config = dict(
    n_layer=13,
    d_model=192,
    activation='tanh_gelu',
    init_std_router=0.0242,
    norm_place='pre',
    init_std_o=0.011,
    beta2=0.95,
    doc_mask=True,
    train_tokens=260200000,
)
Below are experts of layer 4 (counted from 0) of a mixture-of-experts language model. Rows are named router (the router's row for the expert), up (a neuron's input weights, with its number), down (a neuron's output weights, with its number) and show model dimensions 96-191. Each number is 128 + 32 x the weight over its row's rms, rounded and kept within 0 to 255. Numbers have three digits each.
After each expert's rows: "gets" lists some tokens that make up at least twice as much of what it gets as of all text. This comes from a sample of Wikipedia text that the model never trained on. Tokens count by the router's weight.

# expert 12
router:085130119163084126120158154119104105185129150106142130124091118134154139131105080121119137203142083150094110121134108112133114153170113147170126110095177128172143086143190072171157216125109187129141102096116128098097110120120118169076137108095149119062134155137175211128150139182132089133
up3:157154135133187148140104206160150144130111104064148097135068134158114149127147135119153124182123127103125077093203083170118131134160121152114115138094094072129158140109147091189097104165078146102135115105152148137161114115108187111085125124090186105133149157174092146092115183100187105142
down3:075086111116158163166126139135143159097124137111112077144120137107185136067116155119114112146160099128201149167157094104162129129096115150119201104126135151113128156133131111169104136091143131132141092133104098119150129149116155179109147147175103104115062099141084158148121143142120224165
up4:089159100116208121096167171128117127092133112171130129160119116091106159126149136115104162161111065104127120151146106155106079172148087139143144148133124164039160159142111072151125161114128067132111188135158131125154152129166091100062137125106108137195121202122163105167124120109108124125
down4:143152050137144117133156111111140132134152126165148110184084092167119162103175135165146149135125168127186101135104178178100140207153113070132136122175131141088052158073090051176153110111130099141111115131090125059139154107159098138133131091117135146088107120118057174160135121150192156151
gets: "ly", "ne", "se", "ce", "on", "de"

# expert 25
router:127106143156089113120202138165134123185139157125126150131086134107134186104159114093127141143083124140134113113096121139084068141167079106209125084129123055118125132136129143218124155106106144115173119092127185135080112091103088158122153137108155100069141180113130157161098133156155176118
up1:100133141114155065133141090139127112112164139100125196110053143166100139160106080086134164097112117170134086139129151126130128200156122157158100178136143110164155105179143138126112090125125161082128051113135124124134087132117109169133137140176192098136130187158121130108124162113131118154
down1:116124073086132117166151120132169153107078125091074058146119168197148118147140148113143127165137101164112121153150127146111136142153151149126139132092081064152184107141187114111109068135116095155073134095119098078101075108160106135136190123173180137163123196125146099121186115171132135129
up2:061132105157104151165097113126152134096077160101098169103208219127190094045119142140028111138085142136127101133139151070164155126106134169102113191103152181112108116103143156146163074141152077107134154129168162147148134142128101216073172142153133108119154141075143111101107130122156079137
down2:105078114094126093152123102127079101098148118119098093117196127113124057088144139218108183179156117129166156104127113124076147150129133066108060140091157115120125078166124129088162139130147107125150198138113148154071115142098139140102162122126133111128156065139199101092156136127157127150
gets: " to", "ing", "ed", " had", "d", " have"

# expert 22
router:087107161144156091095179153155131065140199109071108169120166138151134130094112133119128088169105142123129101086172080114131069191157131132143169110106081085120119161174182098153090121104098132059118125110137158105070103082106081141077154116094156124113126129130139112165115187168135123107
up3:099169137168138119209147117094115116091101106136131104101114118125122138190121134107155121108125125108065179141158070087132119181105128127142145124168091130114147115114149103148082123185127153111135102113118118131084104085112169097161139096106110113123162159152126126163114134139113175078
down3:170178041145074114133120087119048157135143132138116131095153172102147161124062076081136125132079115161126074098123177193143143092114154107108091130110099092171108057169155154168139151081105103106168142154155080086132128152195114140081121121128173194166164150098153095127117159166115088202
up4:094222156174054155088122115146168128195097132091160105120150167124110119136089111117166118188104095089086198158112108098136113093169120156101104140154135102176088122132077060095057130078086121113100125105151146082185098179167163214157084056150115123116155087128152159155114116153161141135
down4:176138166087124136163115128105144159106121115114094137094177094198121127092133128142124107136110137121179112062139172140145141104121143107132114142177138126145072107143094113136154133186013174121161100160057100088145102119102132123155167108139163114114143128157187126122109183127146102198
gets: ".", " and", " that", " which", " who", " but"

# expert 20
router:118081140149156085182155117148124117145154157089211164163098132151175130038099116149101127125148116086096123126094091093125106142137101144185147099095112113146147094149160122198138158091091146128170125113124175089063081075085081148150179078067146125091183134137171194138101147130173133094
up3:089139100201119114157163118148113057160138136129102187133173176142135080125174106122060118162106095112139139135117091056096123148165149162102187128137094160185140134187170148144162135062097117079179124130089100123185118133136144126076158154157174155049139110071145105091133105183193112173
down3:151189084173106161121146141119140106101138175164088124079124113160115163131149067104106109095154162119124121156161096167136151134152125203130127167107116159105186116152179125141159150145138112110144135054140119140125181171100100116081143157100130162139121139149167139142156157186079109105
up4:091098122140097139173116101132168100103124185168132164130117145138139192154151083144099147108084137074066140135111041143135115157191139168103136125141130124187152113212124098053089138090135183103169119123102094139131116147112154126117105114086144122062114117102124153171144181120149107148
down4:145166127110166127103135144128136105157105112151118111136142094176134085117086129076167130076142132105140066140175136090107107111079109122175129085118123090149132192104135145110097101144148150129100074157061093144111135164173109122107095167105154147127139167143095080124141183130176128178
gets: "'", "t", "n", "l", "r", "d"

# expert 21
router:126112140182086095128166085142161071147144120162156160169129129093150186101135120101064136165138153122090071129136076128076090119151092100158117078101108096122142087143167114166118160072093174084099124132120117098108112147068109153113117104078163133109151189164182164122135129148174164122
up4:105143180120116099090145125140150160118218123069134184112080190183153109101093099208153115135147101089144112095121158089113102158153153139128133153177182124181112094137148111145138122123101178106167096127077143108053112145136115102101151114128110084137192100143110191171125163107149127118
down4:126108177139066127142119071059183137120148123143124141106131117117144076087181163093166114076138134086144029144127123140151086116096081069169099062120106115152095199087151180134137119085131098120122199154152157151124085130148120116110077112159090116108102114121090136128086146128061137147
up5:038094107122127058079148145131134089131181142166109120125142166109162093102061136060172107165142158091101103064116076068107139142109141186165142132107079117183122112137071124116075156058131168127159148162134134122007068146117122081131127110147130093128173148124147142171136157195126128137
down5:111077117119140188149112054127100135153132163185083115139139201154150125155089111177078139151159143217137091142128092105166113124148102147127127141153075104124141144120091123136118137114074075150112155136097139100080144122150195091109132105099139154127138111110137148086096128173066158147
gets: ")", "a", "ta", "um", "}", "us"

# expert 16
router:117117143176100116143179156180157131132119163119139171171113179102175158076096096129155107117101132090085133110140086091085097144144088095153201131078149064124110076104146097153095133084124201112182151114099122095180136069123118145138165126130168112146137138181133161191170159129117091119
up0:132188156148172096124091140154121151063189107117150221241184148057048096165160081150136156152127127128076065160107094066110098117113148132171111125128130103115195149137098113228140156150149177105093119095141162108062116149102147063075152128136094114107128103131115176148135182141147145109
down0:129140106131123135132135064142129108110179099058077078049117177111173102159136113073135099174157113160121084132190143129131108103181100133135136166100172124117115161139142137087089143200074103149152201132095105165187152113123162161169096157145150124163072152157079139096088108123137094149
up1:090159119167126087174179067149124102136115160155183146144140149085085144080128120121135126162123118202063159181060190090154123091131086099118130167117138141182112087137082110164079141132098154061100111156122143091110073162115142138127198134088117133186133150102111118198118134104128110155
down1:144150107132086104134159135086141112124107135115118079085126156122155081112113145100168097130128150128149114109145039091180106173175157163150170125164063173094166164133111100131139090197158071102124044129150190172118146173223131088138105109151095144089120125164133103104140166169079093123
gets: "  ", "d", "r", " August", " May", " March"

# expert 27
router:093127184171104117119148178132144178129193145124087157159160135139180173105154075097141115159071032122123091132119090098091098154130045112154164121135128098102153143157132131127135140129135151107160140110149152121105105169090124118108153113093154044106121157157132146170099187123156127065
up0:176199148156128069148158108143132170140117120137128104141096181142212158172077137122115086153107135125132122144115125082089149175129112173104070139105159111133128107156129140144173120150127139062172104117050146100135178054104137109094161136120101071119124134109151110163170179141169175101
down0:114124108135111069111124208134111100121170079122116078149143161154104144065141104069151154102169178112101116120100134093089134083143173202112074140135095123137167128077141151129059110163158106162111107130137106108072161124172164159110108104130126086108069100162197130125117071108126115136
up1:114145103105146099166172134186155119089146114127106139159120132118163120144069113173038130152127159086115113132065121141114180136150163165105119137129062109145103142112185111133121172156138109136161118120084125168064127138080141122078160149107199135109132163123183157100164124159138171077
down1:139090129097005152133171100184119111145157172169126129124095129104076125136128081077118175103104133144119146105098112130080131075128106145102127124147128089165128079090207097131081095060123158150197136176193096104149171136172129157155137134129123079159198082121137097113145157094153114162
gets: "\n\n", "\n", " It", " also", " there", "  "

# expert 36
router:121056129180123113168131165135211092109168112159191215117154135121134141137136114136103113161082066123087112080160098112060123150130119124114133090134168090124120110162143104166070146153094150099180145105139158119141145088127143108113155133105189108132193175125173187176110155157178155099
up3:148169143126154110098117117129124153106173128108132115121099116124110130122108095135124084095090106096195055147097114113138098138178126143140187112125099170095140121132144138165114131068131177144101168105145101083068093169098175079134153147120119139082147128151078145152115138149146182076
down3:113156108100120103140109059124155148105079088126088123157179100155110125138142200154191137100187175160128121042137112123173162158099131097158155133114145112104167169127108135110121142123079126095087074118176173150143103094040141056116117100202125148154108110181076129090126135172117108095
up4:137121198104066144134081220099202095111112167119144138139126115147123128144161136144098113165167113116155137038174071131145130189132157153102115106059094057172138145120123104176154109176104104134122123160164094103133122109173094160126173120132103145083096135119200136087113120120158142054
down4:130129133136172151108088122094169091107139102147149086144202151089179135127116103166117114149156162083126131153111132109132112037132124094137135123151112137111121152087148083165143148144118130134121135131060149175092239134126144163169176136131169156134126198150097141102139102116122134145
gets: "-", ":", "\n", "|", "°", "\n\n"

# expert 3
router:134114119138152063213170136158183045132191164143150107162104156140112125100125121136130145129107079145089102100065093099104100172111100129147124116071139144137176133162146157168133096088090121115172126087126154141077089137120102160049158089120156140109161159138159153118113187125140136086
up3:190093106215141149167071090094148173092118136182139137146139156097093146137159117142125149142134144138153112144130104104162046175119128100115129149117158121209101145175126107215082127119081162087162121129157102125138159120144111091138148162138151130100147128136151152111173108130164107107
down3:149160100144096141166150085107119109121099119127157072133105077106107078175176127158068168115168150103140105179107126183116147094123172156115098138096163109212108142147162127179129142146133081144074204166132071141146086125143106122051134105119145066135168150128111128114166187064114151136
up4:131149095150105130108091206139102157104174155100130190091128115101149097080148180120155137190116131114160065157076089118096146181122113125065130083118110073114104142150188115126098210089099148138146158132141114136116121136129122158161107090083176111101149111137132110152121101186138191064
down4:109094165072136141158110169136127134133097126085164100139108182163144122087155124163073173119112170066098105136161099176087107102126137050078124107074121120134112132126088123128101118144149081141124186138145097129163175124130124175155112155064152183127155082142143107116167123085105150116
gets: ",", ")", ":", "\"", ";", " –"

# expert 26
router:097106123130127087177133136187176099142117158127127181200123146126255142146153139150086137136103122082081094093101124107082081141174145106164178100092110070129128150150123091131087170118064158123165124078054163145133121098109133192094136130078175131085136137126164148139177124191148120143
up3:111104122087182181093099175144176142102118119185082146176143129108139155077163097081171139105139072127076105103178142180149167195108103071171125099108115061113139147113150125093123158157070110122143098152098121124104098134125153146090144142165106137142144134133134136109097167096102193144
down3:119162190190139194125139122165189109133183141145127117137142126117115125133167092098137107108126099160148109118122111075159114078139146151091139121148110100107135081076136131105111113168131148149111178140105083069121185152137153095089135090211132179143086203139146138116138073134129121077
up4:185086170101084124150120061138155156119096126118157097159056121122117183103084146144112119162100148106153119183140154122109123182134154173103133126090153104118089176058139142159095117058115215167140191145145109157151083117129104155142066143125129141122151148124099119113086119091197105130
down4:126099119093190053080122093130106156082145190135158102119136119128097106104080144116197180158128089078117111100142174160118127137147126154174165125139127146106128107175129200146092149083096122133109136147214089145143094134120103108097108123169122146153111134119154143126138092063073127153
gets: "s", "'", "ic", " of", "al", " the"

# expert 32
router:117152146151127126194149166132175079159150159148156131146113121152150199157097109082147092184119143161121113067101082105082119101152088102144146100138133139092154101143131095155120138123085110051133094089061144086151106116146106148141152105029131099125167151130166203147081150148158130161
up3:101108119107116083143124124124183093122153124191115102152118142186130133138175139116186086135077084123052106056122133095130153112117077113128181122103174158100132058125150116119084086115105093084157122146070121146069136108148115138090115072126121162090116142151152070078158114185123159151
down3:104121098199094117026121137169077118142122103108158161101057124132136094106092154110116133185084111137129132157067113118133084093079183155136159145131124148187143122089057153144156103146125143094157163114091179126111138145131122079120159151162102106119137114137134167126123117164092100102
up4:131181111122125129193076165111105095154131086094060132161174168174112165156071116103144089185067160125119201080113136156077135157143109108115165139183161139177097195163096098120100130142075073103129109133072150127169092137133135134114166114174132108149059192111147138113081168075114127145
down4:165118150082152091122143067185106098080150111099092124134153113128153133098134129168117162104121110182095060134123158092098118163141117120080172217054112117076169158123157156091145141119116114085141166148200146141138100085122109185115098138141149120091148144128136102064135149151163066121
gets: " (", "y", "{", "i", "o", "e"

# expert 17
router:110072166182098101133151163099165117136125144110125143139124124116136191123121095125151133104074127077120083124090072091128111188193097114155163085111164126112149115143134128174103173103145112073135129113104170108107103111135074141107105108115126066135115143138156169096073146156139152116
up4:170111093130124091090115102143153099111137144129085175169061135070116089094098086156138115081118158084079147089178122125147131152092169145216086105141118148170148139188180068120068104125162145107116113131145140097120163132124094125130097121103110112126145175129068203137170142147082098151
down4:111089086154173128180158096138216171119129088198158147140108125106125124130104130108103109119157088081109147074096168154193161185121088128139074165172138150088151080073125137099109097118142055152115101127030108128173140134054125151143138166133100156161208137108104190137119111161107108134
up5:106147162139094186086187071188099080119149111107148160133101172118131212154137080123131108132102139139126155099174137193157121154082102139192175102125106131097121168075129139085130128140081130098120152126162126101124116111162151117132103083182164100159118143171107088150053159150153093119
down5:074124089137102129172148130162139148137212125128194090160171072094135120135130098177109136107173131161056143148129099125119114115119158155127104101183111203151168139128166163144133104150148093154142175123127126119114092133131132163112183126102160090156117057122176106091189150073131180157
gets: " is", " was", " are", " were", "ed", " up"